Experts of a small language model.
Experts: 64 experts in each of 12 layers, 144 SwiGLU neurons an expert, 2 picks a token, a sigmoid router, a shared expert of 128 neurons.
Below are experts of layer 5 (counted from 0) of a mixture-of-experts language model. Rows are named gate (a neuron's input weights, with its number), up (a neuron's input weights, with its number), down (a neuron's output weights, with its number) and show model dimensions 224-279. Each number is 200 + 40 x the weight over its row's rms, rounded and kept within 0 to 999.
Before each expert's rows: a language model's description of what the expert responds to; "comes after" lists some tokens at least twice as common just before its tokens as in all text. This comes from a sample of Wikipedia text that the model never trained on. Tokens count by the router's weight.

# expert 46
Description: Month names in dates
comes after: ",", "2", " May", " March", " October", " on"
gate0,235,241,156,177,137,183,231,193,262,204,291,265,205,182,234,208,137,201,201,161,190,234,190,157,269,147,196,339,207,121,208,176,199,348,195,190,180,195,168,187,222,198,126,268,152,240,230,237,168,220,228,234,167,166,282,207
up0,279,216,191,255,136,189,211,165,197,178,215,240,167,197,172,228,168,149,196,124,214,183,141,243,168,183,212,258,138,184,223,199,175,249,189,200,232,232,192,221,148,163,182,222,187,211,182,204,204,242,189,194,238,187,155,228
down0,235,217,297,161,186,186,158,239,238,141,240,206,141,197,160,210,226,147,214,231,200,212,106,161,297,267,229,222,204,202,248,243,236,246,208,179,204,160,187,225,194,217,166,229,202,228,181,236,200,200,169,182,207,227,242,202

# expert 30
Description: Digits in numbers
comes after: " ", "1", "–", "/", " (", "7"
gate0,163,242,169,135,303,216,207,167,301,247,197,246,188,147,208,212,208,212,153,226,130,184,188,181,155,199,159,139,166,223,79,153,288,169,133,173,177,158,219,128,214,171,248,242,184,137,195,165,193,171,187,241,186,236,149,200
up0,254,268,146,176,195,196,259,189,227,178,103,180,233,202,168,131,203,154,217,188,191,202,260,207,288,224,140,171,146,225,200,220,199,268,157,218,149,197,197,107,195,216,198,206,263,237,240,187,170,188,255,186,215,256,276,210
down0,191,175,260,187,161,236,238,214,229,211,180,137,182,214,253,176,242,166,228,177,206,144,183,193,118,186,141,198,218,184,176,261,234,188,190,222,152,198,152,151,255,222,197,224,230,248,218,195,168,233,176,173,344,194,172,157

# expert 26
Description: Sports medal results
comes after: " |", "|", " |\n", " medal", " place", " Championships"
gate0,209,182,164,171,233,182,175,211,232,215,287,200,268,159,156,223,207,135,186,212,148,247,167,222,182,231,185,151,223,227,230,204,162,180,183,198,211,220,324,160,201,225,125,234,226,200,159,202,152,177,240,175,160,227,200,193
up0,143,225,147,220,226,300,177,172,91,184,127,192,251,233,243,174,193,224,198,201,205,242,153,192,248,193,206,219,184,238,165,212,257,251,196,185,152,178,133,184,186,206,232,194,180,113,232,231,216,168,162,194,243,238,256,172
down0,173,141,128,165,237,247,135,274,216,166,197,210,200,177,195,206,220,224,202,186,189,225,173,192,193,175,151,233,205,101,150,192,250,257,211,174,202,167,128,187,117,179,227,173,159,149,215,199,206,179,250,252,222,211,231,181

# expert 15
Description: Quotes, reviews, tracklists
comes after: " ", " \"", " |\n", "|", " it", " said"
gate0,216,284,204,199,270,172,161,348,174,202,136,226,158,223,242,192,257,172,217,185,252,225,224,207,311,221,202,196,198,193,223,205,203,213,222,250,231,150,190,190,150,179,169,208,240,198,226,164,183,166,200,227,211,180,182,184
up0,226,250,95,127,175,180,138,199,129,166,194,159,174,151,174,209,204,179,137,192,212,162,159,159,203,199,230,207,224,173,168,231,227,230,187,205,230,200,180,173,181,228,229,182,137,269,201,273,212,181,253,203,182,204,171,201
down0,235,185,221,177,171,172,233,205,154,242,194,206,236,220,269,244,224,192,207,182,241,261,155,179,205,228,223,230,220,148,187,252,283,209,184,197,289,247,111,169,156,233,176,147,173,247,253,173,219,220,190,205,181,111,221,171

# expert 34
Description: Biographical years and succession
comes after: " ", "–", "1", " (", " –", " January"
gate0,212,212,242,206,173,269,170,184,156,192,155,208,141,288,215,174,245,205,243,198,128,227,220,210,185,157,179,200,189,230,128,181,197,188,145,181,137,326,183,187,195,148,275,189,188,189,238,254,147,214,214,272,156,181,256,264
up0,197,193,181,240,259,203,246,224,154,168,175,148,247,169,203,210,161,152,247,190,221,227,154,162,216,196,259,214,204,215,227,235,232,223,172,231,190,237,244,237,179,190,187,183,202,243,227,191,182,251,200,96,198,178,241,104
down0,209,190,205,222,220,246,196,238,198,236,210,210,181,244,138,230,213,210,211,222,160,188,158,243,234,196,172,173,185,156,161,240,240,161,248,165,189,205,177,190,216,244,205,228,285,184,205,137,252,178,207,203,155,202,213,161

# expert 23
Description: Spaces and numeral starts
comes after: "|", " ", "°", " the", "-", "′"
gate0,251,217,159,218,200,285,228,187,198,152,145,232,256,174,208,230,264,115,151,71,236,158,156,179,255,191,205,285,189,223,229,147,155,141,205,197,217,228,235,197,207,228,192,218,224,281,256,234,211,247,164,206,196,136,200,175
up0,235,198,188,161,188,225,228,281,165,193,195,213,110,189,272,248,239,193,197,155,173,110,238,168,184,227,200,199,262,181,222,193,176,138,231,184,191,176,282,150,166,229,178,185,242,126,244,173,238,191,169,250,163,213,232,209
down0,215,180,182,221,194,143,246,286,178,180,177,175,178,174,160,225,210,138,173,172,206,206,202,172,229,173,178,198,220,231,127,239,205,169,204,203,176,202,209,199,195,240,202,224,142,257,195,136,209,171,202,172,190,230,168,225

# expert 40
Description: Football career listings
comes after: "2", " /", "0", "1", "–", "\n"
gate0,256,168,181,279,234,200,280,241,211,278,216,305,198,183,189,180,158,207,212,224,235,115,226,220,191,166,184,205,223,167,233,195,222,192,231,213,136,284,235,212,209,122,180,249,263,271,163,134,229,207,200,217,177,142,188,234
up0,202,252,257,276,187,165,251,198,235,172,135,192,222,192,198,262,199,143,171,209,213,227,215,239,242,186,231,153,181,227,226,199,253,174,179,187,179,232,196,182,224,246,231,217,197,142,216,142,215,199,224,201,298,216,179,236
down0,211,240,229,175,131,120,128,220,121,245,163,235,143,240,234,241,257,147,152,196,162,237,197,232,212,187,203,199,125,172,176,182,206,180,204,183,89,167,138,264,153,186,173,206,200,141,217,126,245,269,243,203,232,228,217,200

# expert 8
Description: Motorsport results tables
comes after: " |", " ", ";", " Born", ":", " vs"
gate0,180,167,199,256,213,245,230,186,182,226,186,215,198,168,278,186,230,218,181,157,166,181,214,213,215,195,229,228,211,125,116,191,249,166,267,268,254,164,289,201,159,197,182,223,260,281,189,270,202,175,146,216,180,198,215,147
up0,292,211,170,231,188,194,221,219,237,260,197,188,192,246,191,73,226,233,201,260,195,175,215,219,180,171,221,251,265,240,179,216,136,218,127,164,179,256,183,216,237,159,117,218,199,187,161,250,145,211,240,212,195,226,211,206
down0,192,207,194,181,172,116,220,156,220,228,179,122,261,246,178,276,270,138,186,223,129,172,201,209,228,217,120,156,234,152,198,191,210,184,159,211,216,239,197,241,198,185,256,238,154,160,115,211,135,232,236,257,156,185,231,185

# expert 25
Description: Numbers in vote tables
comes after: " |", "2", "1", "0", "5", "7"
gate0,312,188,273,231,177,310,177,235,227,168,238,249,295,165,228,208,141,115,247,105,189,206,153,216,255,233,214,227,175,252,146,158,162,201,207,199,214,193,207,237,209,181,192,186,207,202,188,266,201,171,196,235,228,206,236,251
up0,201,218,241,193,205,164,196,121,230,217,216,250,239,270,160,248,236,208,209,215,169,216,198,159,150,200,193,231,150,187,196,177,191,215,216,256,212,195,187,319,177,185,133,228,120,154,198,228,200,205,240,143,207,244,136,159
down0,277,157,226,222,195,253,192,202,218,182,195,172,155,248,200,201,198,178,250,270,264,184,248,213,158,152,159,138,209,229,100,283,219,219,175,138,163,240,210,180,168,175,159,201,178,285,181,142,153,196,208,136,234,204,193,216

# expert 42
Description: Discourse connectives
comes after: ",", ".", " However", ".\n\n", " however", " that"
gate0,218,320,237,211,120,214,136,261,168,133,264,233,200,158,175,141,184,158,84,240,242,211,224,258,267,229,204,218,120,182,228,187,226,152,219,148,275,233,171,179,143,209,183,237,174,221,190,212,255,190,288,145,215,235,144,220
up0,220,190,156,265,226,184,146,206,179,177,199,225,210,193,212,168,174,234,170,212,184,133,263,219,222,160,211,188,176,225,217,211,147,224,227,232,138,167,195,127,199,239,247,162,291,192,142,201,264,238,192,197,180,196,257,209
down0,199,207,223,93,214,179,130,219,199,225,195,167,239,153,204,169,232,244,158,221,189,165,241,162,158,265,223,204,188,213,168,233,211,198,198,178,225,175,223,200,181,136,243,292,161,267,111,235,205,198,294,261,95,199,203,272

# expert 39
Description: Given names and list items
comes after: ",", " |", ";", " by", " first", " Year"
gate0,232,194,254,148,154,230,79,235,162,150,161,191,244,194,173,235,129,165,185,193,263,208,187,167,285,260,199,183,163,212,210,172,168,199,176,190,225,148,152,184,137,203,213,200,249,261,196,224,238,185,82,194,221,250,230,166
up0,185,210,211,213,183,192,202,218,145,216,119,184,196,181,164,176,154,189,182,217,230,165,194,192,267,188,148,240,191,208,218,146,166,217,201,172,172,149,205,249,199,237,127,179,203,221,232,177,242,126,167,179,135,281,245,208
down0,246,167,146,139,273,167,213,191,168,213,165,145,182,189,228,138,232,210,171,186,182,242,279,196,211,224,251,197,159,187,206,232,215,263,200,281,166,232,269,198,275,247,171,224,154,224,189,186,189,209,214,169,137,139,268,198

# expert 61
Description: Years and replacements
comes after: "0", "1", "8", "9", "2", "7"
gate0,238,262,185,192,151,186,153,201,223,200,205,183,257,155,244,189,185,137,267,232,221,167,243,203,156,133,241,198,172,92,203,154,199,164,201,182,210,183,147,220,151,134,167,245,202,356,191,172,184,235,230,234,188,143,196,181
up0,209,208,201,211,223,214,223,132,144,154,224,213,198,251,177,140,166,196,230,150,189,132,194,227,202,207,250,93,191,269,242,233,193,206,158,231,220,224,175,165,197,222,248,196,204,158,167,153,203,180,145,239,213,187,165,188
down0,240,237,178,187,140,216,257,274,193,172,186,231,141,233,181,222,188,211,169,224,213,207,235,233,259,198,221,244,185,208,177,175,182,176,224,174,226,162,192,172,235,145,270,242,234,273,170,234,196,197,192,168,197,224,190,259